Weights of a small mixture-of-experts language model, trained from scratch on English Wikipedia: 2 picks a token, 8931 steps.
Below are experts of layer 5 (counted from 0) of a mixture-of-experts language model. Rows are named gate (a neuron's input weights, with its number), up (a neuron's input weights, with its number) and show model dimensions 256-319. Each number is 500 + 40 x the weight over its row's rms, rounded and kept within 0 to 999. Numbers have three digits each.
Before each expert's rows: a language model's description of what the expert responds to. This comes from a sample of Wikipedia text that the model never trained on.

# expert 7
Topic nouns and CJK bytes
gate0:524484519525526497501428508495527550523451507459506548493515509507492537525496477548557524485428535491471521491507559521508514447538500553534522460479513444517459510457434434513561519461485546
up0:496469468536508445521474434532481463529510493516516424536499522452492512464430510481539506489530535454550493528531473450520472508489513484458435563529534542526585463525514453522492521494473461
gate1:493553510558429516545479475494481528515464474486520451485520510451509458487519503538394492497436507528499526498536601451534572515562537480532496488499435522518522580473479498474496516502494464
up1:522488532500476506443504459480447488502533533560509500432425571494424501498523431582463491567547496539470506433529461388520482501502488413500495507516516574521540523465475478533504526500531537
gate2:570535435439525511446501499463478459538484390561538578465474489506543503481555543463463542498543429588427521546490554512455526456526520467551520439467524474466516526456560483452516427488444526
up2:509526506545543474506511442453495498455560531456547478509455558512489544500452485508541549465455495502433552548556479488476495507584427483526474513516505502407482501456497488490518527448534464
gate3:545476437465460482524531432611450544518560465470523517532494498546504506487562536466469601470550517482500530530471421493527466526520474537578443475470468476465546475461468536529459536419505432
up3:522496440477487472498497589518535524528444494452466525478534509552540442531462485453484520578527512579460446479446464503451506407530528485453471503492447507438488524514510481447515558509501460
gate4:432505488418467471503484508570495471480511468493518542535499412469482485515571584448599436464528502539469415482502499463510520498447493539474490528527472501525490432474478480460452526425503446
up4:458467499538545447464416504496485484545493468480506513500497540543467506518550527518494426562468496476525503488444404473494454489554488550487546467475482466456519514525456532482465485491530470

# expert 3
Foreign name fragments
gate0:461530551550517499466424493474460424553497481494553542462501439506495414516465427524533478472539533458525496516482547602595515504577458529513509464504410542535467471512434480501480553508504510
up0:469483478512551439403539483459450457525595446469536465486557542506578522483522530552529439514530457484482442503480439456524518445485523489540478499505502519519519494552560539499476482509479519
gate1:556462552422549514467481577463451536556528518462470466455506466516462492524512553482518453504540542495449492501507507519491510485508556500519615497451533432449472492573511464524507494472571461
up1:567505582480393420457542518501588520514522488542517519553486476444500484516487561512552514517509478497454480497476535469498479464490502443506516479470470474530455539464482432456489464522525504
gate2:474515462450513538535500495523461522518576541566469510504530520409471498445587528527519560444461561470567452509463493501508497527504522561567520599532542593498450495552564433484470545470448547
up2:520555467499508511428492478497431504463463542493541525495502434420503465543477458496555508522586509517491560434538516466490518467447519518458473475511514534429552491539588498472473436462518475
gate3:444469541515538468457561545520517432469453522474537485542461508527474493584522563467463512460524500443471512393501506563547455523500487471462526524494480527454490499558446520496568508488530540
up3:486526502475506500521512443445525458511457449483448455471422466509431462519525564530492461557501475459480516484455545448471501506463459474510513518459514526539544439494557445540497447524496530
gate4:511438467476536448621500493501483459521566510557502450396528503515507458500515521518483506449481473502581513546539554474490495516567457456484470511525514468509526551492556498450564487564511530
up4:498492525492509467484549480453492563493509476487527514507472484475486580486543546400446497568532476456531451502503448488454503510565448494449459484482440467515497485476490487472474494455511509

# expert 15
Nouns after determiners
gate0:454559564482528475543502521525561406491465411512493487523533506523513450528472525519471476505510488479532546441490447499533548444493552544586497561515506431499508490490510455476540463436510538
up0:502530511516469481459486542496477514515544534448553420533535482550455481472475483463455507538498524589533460513435416538449573497484541545556430477547527470458585538479458561508480527470494435
gate1:487520487455515460487496532435433503465527496474482520538449477473448517504524474414447470551538494505522521525464422535479455523591538475520523490478445495573431462498577459494397497532550424
up1:587496551500471504516571489514508500481514464465405519508535487518502539444452636464536570550523514495523460501491534500555511434472529479524544497474463497425467505558530539464483474475553510
gate2:555406466476544479592510453491527554579468451465455558461532488521507461542511490533517565589568449465537521468529451520465483467457504476469485504456415474518525502460529505560491516563473548
up2:462494514442460554510469416474483500492542464493515511492511521474432594582490537459532430469496519528478547485451541437592538559521546458526454494523450532474408558491537498458594505522499457
gate3:518520577510431510519479434518526555497524458545468539474549445526497540474573492483490509507452518446474450480546521517509476548490548460468542571421600516543514527541486500442504501519551591
up3:529461518550500476511466481526488555493518516550568510573539497530487569503479535465532508498459495562519506542558539514573494509425499450551540515521483481530519508476488491483509505418490547
gate4:483504532449510487529484554503503558484504511473446396515493491564506493443504483515564523503458553502474500452509547469524493465471428549476527501475486530449500520432565421556526468508522508
up4:450511412459471572458517481516503603452482484401514586483473529557483508504456559487529523516507516476522477538486541537531450505510528569515481446512514557513490547528501517506521472425480540

# expert 21
List dashes and separators
gate0:459481503563451493551464537457515520523536578543493455495476556527493469454500481477506519521468477558586472491516451566472463433523519473492491524526500517467443482470488500462447586536499489
up0:543484484470510460519508516556576509487494461542532511476457566482484496527548486561507486463479523490497442502511454533542522502515536506560488457526530461540443511470455525557542553511509481
gate1:533475503528503457564474529592511487523466445530437503545511533457503493452487525495537507444475462506443440495524590488535483490480519496500518566484553509529511490564464530527529543480429498
up1:537541490488530456505536526488557484532542487514500544554533512447530422437574497523529575504512477545442602505442441520455513525490398512533464517495520490531561525510506459533538450530517571
gate2:482435447469556571478458444505536563484491499460586486456529509554530493484449534444413524524436560488508416523482563521445556482481518523480524424511522487462413471499466514521472471532516489
up2:436449455475555502490496500509493510432481522506469493501400503575467482422469560549534462528504495505468492470536444527503575461513460476555470502511500482506480462478526525504506505516451423
gate3:564476543511535531497516453485577468482533546557448569491489544459526521510513452554430543499495470553507588430494574462470481495521529506532462484596477610512430501484508490487520516550535420
up3:491496467474536527463545490466438491480495480616440530432568457486524509502477454592431466542472488491449436509576491518572519508510508615506472493561518534490533544501545484477497577522521494
gate4:474473502489446448494500488541454494480469399482520412557435504564446557481533483584531446463576615457496444476535488573527492538462518490473432473518547481510477451508480510497396545512571483
up4:527548462539518486489513542454423456510518466475533478469474508478485517476564513475541544496448534491547523486465478479482501573430496489514504522510517509511486532524431508503535544499604422

# expert 27
Prepositions after content words
gate1:504552542456437503460601430504456498477504469492476451537488515443463524495529485477484522464469448467508435531497490523592503490534566545522476388522455475423500504538492524569505539506442522
up1:413504457484547476502453527482544510499474451507485532454521546544526457513486531459532479514397556482496496466561459503557517515455505495554513588451488467459462536496523516512475436540523445
gate2:554510536497495501507598481496529556426434428511488478492530489585466486496531488522594469460495497478572481489524504492500438519454536526571454480505516478485514480528570537527501523489497505
up2:505522443583503535435494504485516479570527450464486517520541462477484440491429529522495494503428446522486431441517505523481529470516474548523533528458527542538532502541401558527485581527499532
gate3:481487564542450449476452530423455529559486447450510473443527528503535430559484475484564463481490486481489531513569500485544486496489460433482510496506500472587476494435553453481417466504483488
up3:458413491405475490502473508510456472613491526549468479469406528444465488589517538461522510528580488469555456597475532466469463477489516534449469486566512486517485500553484446508537556560486486
gate4:450513472563531530518559475463414529531500508521490552543456472507527454524435510512506479528513503451492454505507481487497482507527457483484527488503449395540545477532518411499471418551461531
up4:425527510449489569480481446508499563506535451518550555511466485433442409468400461477490510473436477442470486497510531518471486498567546516548549482557486499466515486485516476490457581476482456
gate5:528436476509545512531495512541514456442474479541488470484472561557445487484472446516491530396518492532516507453519481492578464486496525485482504442498463483514504461522483453474542503517550529
up5:481422459454510570554500549555472454510502527566542491505459442524514464465487519444474420583512462526532492538503540527520513546592501500496482513519530491467437448511444526437508481553542582

# expert 22
Infobox connectors and coordinates
gate0:542491407491444459474527408529467549484511537498463523536487485496510529515544532436546530463554492500485554495526412436511508593478525526534476551519555566549534476543468469533499502585516509
up0:498475509460500536575514489468527537525462470584596467443485542459479508563518587490487504439469489525500508515504446552419477504559599495471483411519457479518474495533487501500492471465535511
gate1:539438515513537488507466520463543461534494442508490453564469505610513517551482535526508563481513513498427554507491573431515563478512591484505517469446484457511485591434522482490549511573556479
up1:460527469444536497478514514544461521434544509546614532494571544505424447528517519568560427480464410505517468448527467486526586508503513497514535494529493418536465510514456479457445429505515490
gate2:434536547492450460555485423489473500515466572547517480518566524486489522602458508442540460550545487526477530515441542504474553445480479524495513444532466507510528501540494464477541560500477460
up2:532478486414513484542433527513587515478526535407530501494512567525511476476472507537568479478502451494502447478516497511500499512447569449506572591501475437575514431513566477507490473433519530
gate3:498506475472515416546567452478482409589602474515558511480492541470516436597492504515500498490557499518523463588459537525502538473486527492443509484572473537472502511513459474458506472487566503
up3:468493491478468483472463555481526441470466602454553434511467474447509480454540461459519492522477498467524515468565500419477441477460559416523492443564488530491481481465499475496485499526495476
gate4:488511439437460486515494442530425481531494531447436484471519529515484502535593473468578469460520487456484476487495561440616572580464420452461452451484487427492501491440503499407526445523483445
up4:457496539512526434504532476496477529521441492565469510521533439500444469511451598527422481534470553454478552488447469455475468511542447465547530486502546524443519458448461566525546519554502544

# expert 26
Place and institution nouns
gate0:411511459478457510565467573548536522511538470514409461542535585527519553492488527502466467537505401566507503575449561559499467545519519541497492538505414552598413471492492533488581434465474455
up0:467451432505494536492505424483490488450559506472449503438572491480447475577552479548488478430546501513514480483445478511462563476532514597508543506536484558482537414497490478493472440529485575
gate1:524513493512492495505509517476464478527480511505523487547481469489508454543542427533476421578471513431508495467486493486516574541493448527416539499631511498427454517549513492405522593480546498
up1:506503529508484558482480478424493473463450470509428538491467582453563493482517499465539481455480495476554505472486563476513451508538509524454537526548591499492480489441527546449477519481427612
gate2:529532505504527458497506548523447462489466500518465515504531513551467515479518480511540430499511530397550579542415458533602537507436534441505504453534457474576436500598557504413446489527494532
up2:501422532551561474507553488517473510475456500490462464445527507481505570485526567473499525425493461444397494546544497475448408475486456482461457534435524480499501510545486540516563447463470483
gate3:495572616483461536540493504519511426570518486539487491440493486511431493527535384534456529476466482526526468468547516489507551546521481514548525421567487474472503519563483558427571467515438572
up3:495551444466426482508523480450519463489444527516526480497336558537533481497514552490564544481445505490464530502539472586434486501501475539479524447597521539579458503473511470470453597469514485
gate4:493538541553491531407398543546490435517446476512509565524482506503488489445483493523507455537534502551501491515607517434494499481447544599524528535531481470478563483526471483497498456488490482
up4:467558493519536533538551505475479493464571511451451485505498532490451509505498479450476567439574544503453526460500482526435431493491460492433453471511480534464539492496486499490494437502429563

# expert 16
Prepositions
gate1:503486492419471528444544471553503511484436385475524513497475500551462506517486531437469480546501479514469492515469488445571492503477534544467429524534485582417469561466484484566562488507492405
up1:527491465506488479593516462501428516545464446517562521510533538494519584453514541466464561489531508513531535526496512561520513551455504472498483534442472499450510459512472462448504525513509616
gate2:484505434554520543499388483518480495502503548495463475527519510497504510562514537498473421432483473429487487496475427570504528540493499483438474556536463554585499507520492456582522501494532453
up2:453496468441418547500539494401541452490519542496520487489423437544518493480483456529495475480479492482525472495450531484486507465473583522444443479516508525492515472540449494525576525529515477
gate3:483466571431546418523493481483579550423515446549552470499448504478497536500475518447447549434512446517495496502544462394521503502533529461449488446453489475500503515502492489551520491454463536
up3:449471565461513490533515509509516529506466519484475586458503550485443507507500464453559468558473510480557513457589474591438421562495483522510484523586528520561459532507535574477445511520489461
gate4:519478471430532523548449484504492530505462532544448506569527521469599488470443488519521477524524479488476544508526516496519472499467470489528440452498502501398503446518528579492451468521473492
up4:509464421500438483488511514516491505532443456529526500484500416425496469491507528518520472503476481492590492488473428492445503529444412465467431540480530482406578505598492485526458477499553542
gate5:506480506446522615468499411493467518535499573544508509469484586527458520464520537504519460497447535524431527495488490402517548457503483472496516525470519466447546530528481457512440465512544457
up5:499429452497462577444565472538539604507475566500523459460497574440441471449582570494495461557484442517467500519439495429544520493521520550462512416571531521474480524477533506506502481473555526

# expert 4
Table headers and labels
gate0:503449450536491467501543529468439526476529489516509529445522480505498512494441529493480525472473533515566527606467498541525525455563559448464442491592495501441522465466576544467480540498523526
up0:540473545476433539426520539485450548484552522509521506460530548507493587515581423485516488434482464530483479490538528446491464470451422405530498495508531491425464497576517433461517560521450463
gate1:539518486608460441513497444441483607501472475475512496555477529434549499475543462530505474497586475525440522507493536551558518490553467493502476556483508576429520471483490538447474536503540540
up1:410438478563485506461489457492514552556503489443436535556506475539507516543574475446499386452448428514447527492426493494498527515549523538457531532404485558535505466483487533521458475464515515
gate2:474456526469496515455470462511540502542559526466562462500460491542612505421461588504487566514469506555492519499474451557503487534532523506520497479460496471520561533501587551512519504470494569
up2:535600510573549558509484498512519544513488491477512509513510518463514546451441496437481488497518498446541586519543544594455470492594459527550487539507479547522515522554464468480517463473470450
gate3:526522502462412493510430508478474513493454465451481535551481522563509457476511518485498494481516508481461466442477483501485503454539529466549467499452478517464457479568489529507466501542463557
up3:535573483495582443503507491530461465561392500443461479474497501504552450514533487673429584478495492485518466462454494483518561532569504524533469551486447480483478480460409519508450553488469510
gate4:526532517519535462455475494460413473484549448484484539461533447492512510473549481545489529471528542449492508498475532523462465477459516487524538475494551480518549522473497459490489447468567564
up4:475387451468554467455547483546565523519533505460498496500555448473499512540501500459460490495542494521433470446568529506521512496495509538451439485511475457473492541489474464569460442426496513

# expert 6
Table headers, capitals, broadcasting
gate0:532590557550504461347494567527493567562455512562530520468495494548564491479544433529537507520545478515421450491417476541448574471492515474468516472585534413493550488555461489522521471552442474
up0:478551453461521436509475487482490563441511522553540576490461508499472482488431484488528552535535507556489470577466545484485478507519481471532474475429531600612492445497520516531521519536496587
gate1:468506510513521601528468449510492470458483546508484510543471474440480492498490535501472487425458497548529490511498524488483492529456542433551455456494513483539521485504514409463569477495495491
up1:554488531451470488442485536441453524489527524538460539464480498443562475435498568529506589502554512474462569489562514541506545548534585475463542422541519519499482526444462529426448491520488525
gate2:531509581450448502507564481512479495459483523467504480473488539532518547518444477422566485490528493527524491418492535500550617489565445554511453563462506596607512521416513588433485540516530472
up2:505461485474464540537483494539475529453462479508493563482547601531514496492490497526476531489489585526535541505473494444464515466478491462486497442432518522548532488507489420536503463547457585
gate3:514477484545502525463525478472444444493472488536413495470586524494559441554508532534464531623481470502479483513522459529539467489436555479534457470422544454499489514527460505473512484542527463
up3:505533444486488495425410487472559519492486529416520548487481533483575488440510466478537519465474559436479429502502486489466573534528480497529587528423491463534533512512477557486466518484504462
gate4:525518548592529532550455497610542497517503579562534510557546567506546537470483528387447495530510514533492458483568447507527458524449544421524438523498501476498540480528425449469462427428418575
up4:493546470434461507557501535512460539568553451514497521637552506541489525531464580514502529519524548578558533434482500531476557456518538543443489547525459451554540482474503424454488496472569487

# expert 0
Word-final suffix pieces
gate0:526468484532414469468534498508501501494491441503445420467481514418549464576456517472494565530510544484454577407559517520444487516538503488530530530531510507508545513535527511506417583479448568
up0:474481456515521465485544523440520598543558448475494476522433509542557480523512485461532517593564456511469576447556520548535498520481419500441477501541477513504539493524516504445496607484506436
gate1:448505472579500509538457554498438493462449415510528472498451488448494480459531441484544437448523470479534477486526522482491432512559521520453495439580510474398473501501479508461446460552504562
up1:478428547572524477487463495464590555523485538527523461430535542479483478484506533531540482448449439479523572510501426573511493486488599468539452477571491518515521531519569442470483523448532548
gate2:546417556508530498481467497469457543578530528559473545544521466451523534439521472495539455480457526504502462573520552568481476505559437428472488459454539572521464557448540502472482405509491520
up2:484501474507499523499535530482548465492497525439555537570472525494491456518436521429500510521507525493478403546447436546497505474474525457525416434545517414415516500393472523512473460454475504
gate3:544511463519502407489456531463502565605523465542467410482486430634494460459515517536527569484508497488516576494487442471520494446545465462536537518531461489505472535465510485487456501454540562
up3:461480505452523480466424478574516521569552495516542489517472514513512487489506490558498439531486552424505541529497507521522525597476605470499542494546513543516468523537536519485519544469520436
gate4:474470583539455459472493548445442519553476471528468527495521453506391609470521486552582488377527530522499389519516551473556518580544505470525552522439551525510544443460404500476523526537451515
up4:517581487516481508431473558469532557457503484517518476472454467469444455514510519507586505525568531526544503456486480519515510490511537479556433415546521432535462511536443493522523507531524604

# expert 1
Numeric quantities and statistics
gate0:512502460518536499571495497526518496445450507514454408470507543556449569488541521501460458560522494534508586459519512512532458485517416501562422518511474528499510553428454454505486488548422490
up0:538496538506523508456521464570553509494490485591546516507517507406455482497568450492422536560541457529539566393498513495520451485519500485521528437547529474548520471535486471477533532519481500
gate1:491441524561537521530514545531527485516538462468512535549520592459417522480438501490537474427468491480535439527460509467497509495443467487559572407545485520485395498478475496538469407439489532
up1:426474526490554492518545566492523569508468526478501557444506529502488506426493457461571481547504572536522528467536536509532566567486543540448505491494528541514489491520467543587568596462460460
gate2:511419489476549451499464440523498549594555473415513574499561565553517527472498538550464526444489557424471461554537508443541442420436490566424553486513492501494515514499610466486484542452528504
up2:564529475447434509529524523493459484431523514477492506552457524518470450499467498502474554523525509544459464424488501509468428463451460473530542484452486505564491512439487534529507485571485517
gate3:487535552423457540481494468553485514490517537560581488527516491559482490487527443500511552478431521490520469432504538463484553444457499476503465532551538521497480441515559442547458502533491475
up3:449494540561525487582452537500534529521463539506449500500527496493503522510460495537546513507517533516445531538513516517476494578494480474521444490481496476519521552518560522473561415538475491
gate4:504474435591440533537529432542441567504514534513425579581482487458466558510518515518541498487488565469468508565479457497497494455520442570487460537456480414484509528509544482487506567447494506
up4:551480459553511433496491578547479466572511498519487531514591480450503523493539547546514489469552500477510543485504469505579468489518499522452570461520529464483553534482524453526503495446504432

# expert 25
Capital letter word starts
gate0:526546449470554508506512481538534537499477546500474547504531491598488526493578520568517493480489495429426470434519440523469505466555525451546443497477471455545516541403463544508523532456563461
up0:558471547514536412410518494519529482499452527516501572463519539507559503606569508523569508545541520454504538528529524494552420473522508505495516505455549500453467539508534573535403567466438492
gate1:601463550493490514492496516572486551500489491583498435499575522542534443500463546538480545561532456499567483490538542438528531498498480528492531498466477468561471496517520517465534513491499460
up1:531550578405516515472509446554477494545533542548570535521410493427487507449462502471483582480538439465529410527544493491536521530480519482524505500476473482545432543524556508505532548501472473
gate2:437478487499479418521570415499520495520511525552541435480478560524401515508524449450537527510438501452525528446497507486494475537518459530504586542524518417542505520534495475587503548539496528
up2:547473502527501482528589471503510514555470563519496562485496579543490513533540523538485476493379510450419469464516539465465508587508538488543504471454527535560432526470469476498481485482491521
gate3:534496483524481454458512489492443492487507504486586611454512455473522480542515401505476466633487483417535509466455550520539546518500497506539485417473521525513538523489473589485523509501503459
up3:471568531432475423476498454544528500516440439480536466459490465541494517527536443421515568554466524524449536482442486450504517503494473476458504466512513488471553499555532553569473504482514542
gate4:529522473573496531512465444525508452555472497504404455537588497525520496502508526518533513470505409496544508510485490516515616477531491466473517453461450512473464503500392498477442449521425537
up4:521460504534533548488539457522472445462523489526445469493457501486521494517470580521399480507462523460540488475533563459476474548504468439501431580493468519410461518535451487488536533530500501

# expert 17
Personal first names
gate0:483434473500554504493472539421468505575530504465467479467503488565516494481509582558537489507394564509493495493501542490523486484479504491489496515460495448507580490483532451521455455509473503
up0:556517385484495551482521429541527464515512488542469499485473492421570557513550540509486472484502483465544498567520441541529517486513478530541461553460476542435509451517462525514436490558483368
gate1:492565544499531549518432446516546457508503429512517530515492546492517510505524509440479515471490505522543539564533511560421512495487517509522506561457437514522459511443543527549465502472551541
up1:483555499556512511520426418477469479519461465516500496475478523448550575491451503552490453569544444486496530504519509460494464507506586498537499509506458540568533460550481537487466490607477523
gate2:501546491476502448451523512532493454522546528554578493527476552520459516498533519498476495478506577476511523529447524530490405521475458478502540536465439517548556434524457531531543521499422515
up2:479488449507505505493543470471422448442539528475477498466460572465512619416489478455509544556547530505486459539480476495481547584460505521504508502498497446517497506477535462485453556483514460
gate3:538450485502575483472458457525550478542430517539507531498496471502467571506490536519530494515506392564457545516518442544564434484545566446518541554519516578516537422485492507483478442431491586
up3:483528481459462539514444444573518581501444544502460548411460504465464525489454513515487454542433474511446498502481553443481485483503492476499554531534479551520525524494489503486463442430492456
gate4:488495479520563405473545452541497511526520576418521452540556480456524491525530535569467442502509424562470478480574463490513533549585469476577487503533521485510498517523512463483521537443512445
up4:564606526507462474533455450493505456542508500518529513493559432480472449553526543516484501501431535482446496417540518492438472454528446507465552442485520521418519524477465516508553503479452527

# expert 13
Word fragments and quantifiers
gate0:567561499626536538449473506494507549528549436484466480485503480492477472455519500415523537529482548534533525523434517567527512505466521508453442470487520445435507474501538478501473525540493460
up0:526541476524476431465388545570505509525456475490475447439496578527497554512469489478533519515475486521445530491527531498465528550504456486546399528569490479448536476472511490440501465415516546
gate1:454524475505474626505512469476472514493481484533485547506502454507469466521479476446518514532454574558522490483450431561501473570499433453469515551511527600519422514484562532511536481498504470
up1:460436546531500491549446525531465482488505501504448592443498524551516415510581497464520554521457472530482528519503445556474529545447526488529502529470464484503516521482448457440517424545493527
gate2:506478478476516596468478517551582504539547486414483486510496462482592482453503548525556540535475521518549502470510490471473480509514572455468479486464549522476435537560443584547517522491470504
up2:524501581508420466580536505500508406437461495510469502477477518528501517521485466493467554544522494510478547520459497417524481549648461481513552454449510537519478490507496504468479468597492453
gate3:435554503481462509540444491541486492469462527533491551528469486487525477545495488541538518499485538429480460491463449605557555506395558494538445556571498547515506477534547464436545454598534521
up3:538497471527524548514447483502487456515494471472491551567565566499479544484511522427443475485449513542547517486502485544420471520478427531511479457503532515554543552521479481493505559439526500
gate4:512462505501509546523500500594594436550504521549499481514503416483469438499586540472482464489587473521524474523517468528517529520423477558505488539500529459459563478452490474491526560515449487
up4:508407504505540457557493523552534498525508392495536525484494485514559536470516550505521492558463457555458521498537500545516556516482504541466475496475411469489463498432514506439545531479478515

# expert 9
Numbers in dates, tables
gate1:501583556538478481454501479418544498452536522485435528549539468471478483497472551463506461531481476569493499365455480482408560508425460497510501480460600446475473530507516510532446495417459525
up1:460458560532500511407582516437499520507510473549463503541477447500426465436513521474510504559453549487537496534506561534506513517507560496520476494461551532490540528587516459489504516532527451
gate2:507503546543459550473502536505446484573556488486507528464460462378497514488424411471520475502522404530511491488397485500520515484576456505476443575487494447547477551466470476464474482473486509
up2:521441494504456499447505563451496457544630515504468496495531566453454510526420436435569464490481498440524516509530487427527508539457515474603506516508499432491517432426505460530465501514538518
gate3:496498550500564464445502495477468566457490461563489492435572532504490510504501442516496476480508459452458495561532505461443532592495434539500424503488461435473547445484528504548513556486480534
up3:511473498513515562494581498518470519531514474486468539463458483549530578510457600455457545500535545440526514527423536501480471556483479486530516512439423479441534550443481487531500602555504451
gate4:535518499514481444502537469464492479529473470459500518426569500469528580528520495489491514432554468452458479454426496467502551518456509474528531517504433522510507492507555512540494497532493494
up4:484463485558503521530483530521506441567537412542484534582511479464508554532552540464497497485465515524564543479460566544515475531522481465517586497480537541445511615508501428429509524435509505
gate5:553501505509542566426525420611598490520447479481495506523532410544512468529440402498494495492561494505532498492516509545467439504510549558534502524516509537507530511525535438481542447507448522
up5:550541511438503505478525518551472520547478444501483506452488511521570504481513517488414447495498522519538528586444447513468465488525480479538559465491472529500508460487526424451450519544494461

# expert 29
Line breaks, opening quotes
gate0:543463410494472474495448539482488588488484491483464459465510536469518490469472530455445520491547498497581418536560490525520571518510528519528516514503519482569490491517503480474424471502527509
up0:468536516466515456532500477560459472509557465436460528561490502484484457462503554501470539486538482484497520543552539422547478430541557514463487440552485519524477520497535594419436485542508475
gate1:584523445552506490515534525430565464455482496455472587505532499494478530532496518587524487486533498515434533498537516451513539540478539546508547532469462489486504487468557486502538536556544450
up1:533515535521509471478503547598477506458404482515460519499509477481529511546508510481537582451474495514456556503482457481520524563532451529470478547494541506489451576515584496515522499445572540
gate2:491439488480431499471582468473425524511471511513469527479465505529538535574505557494438491563557536534588519543462527437540521529551453471460492510520521501456468424475486507453482532515456511
up2:537504539496550553526455514515466503497474479504491541501455536532506530511449511462514460582490540530531455480510533503441606455458535504481553505493544430470420480463496501453482532592524506
gate3:517493494424583521525537530540397515517557493551514495467523567539461499528509461384474538439575540541510520498526447562491499445483513432466533495516475429492487508595568438465460478471549515
up3:509511546536524450439471560561484457555539483506547551476505513476429533468494474491547506508469446484479466530500522535460497529540508487561551487486483560544483526415526519448492484530554440
gate4:545588497562508500512514480484488468491593490587554572583535514453540451487530481495514460517465533506474502528499517452481542488402535425514500517577573504581532541521464446503522533491550512
up4:548509479499433487502496503464537591481502458519456501505480514454478480579430540507572462478489479509462537539472523495453438467522510491464521528472492446549528530583502457559593485444553491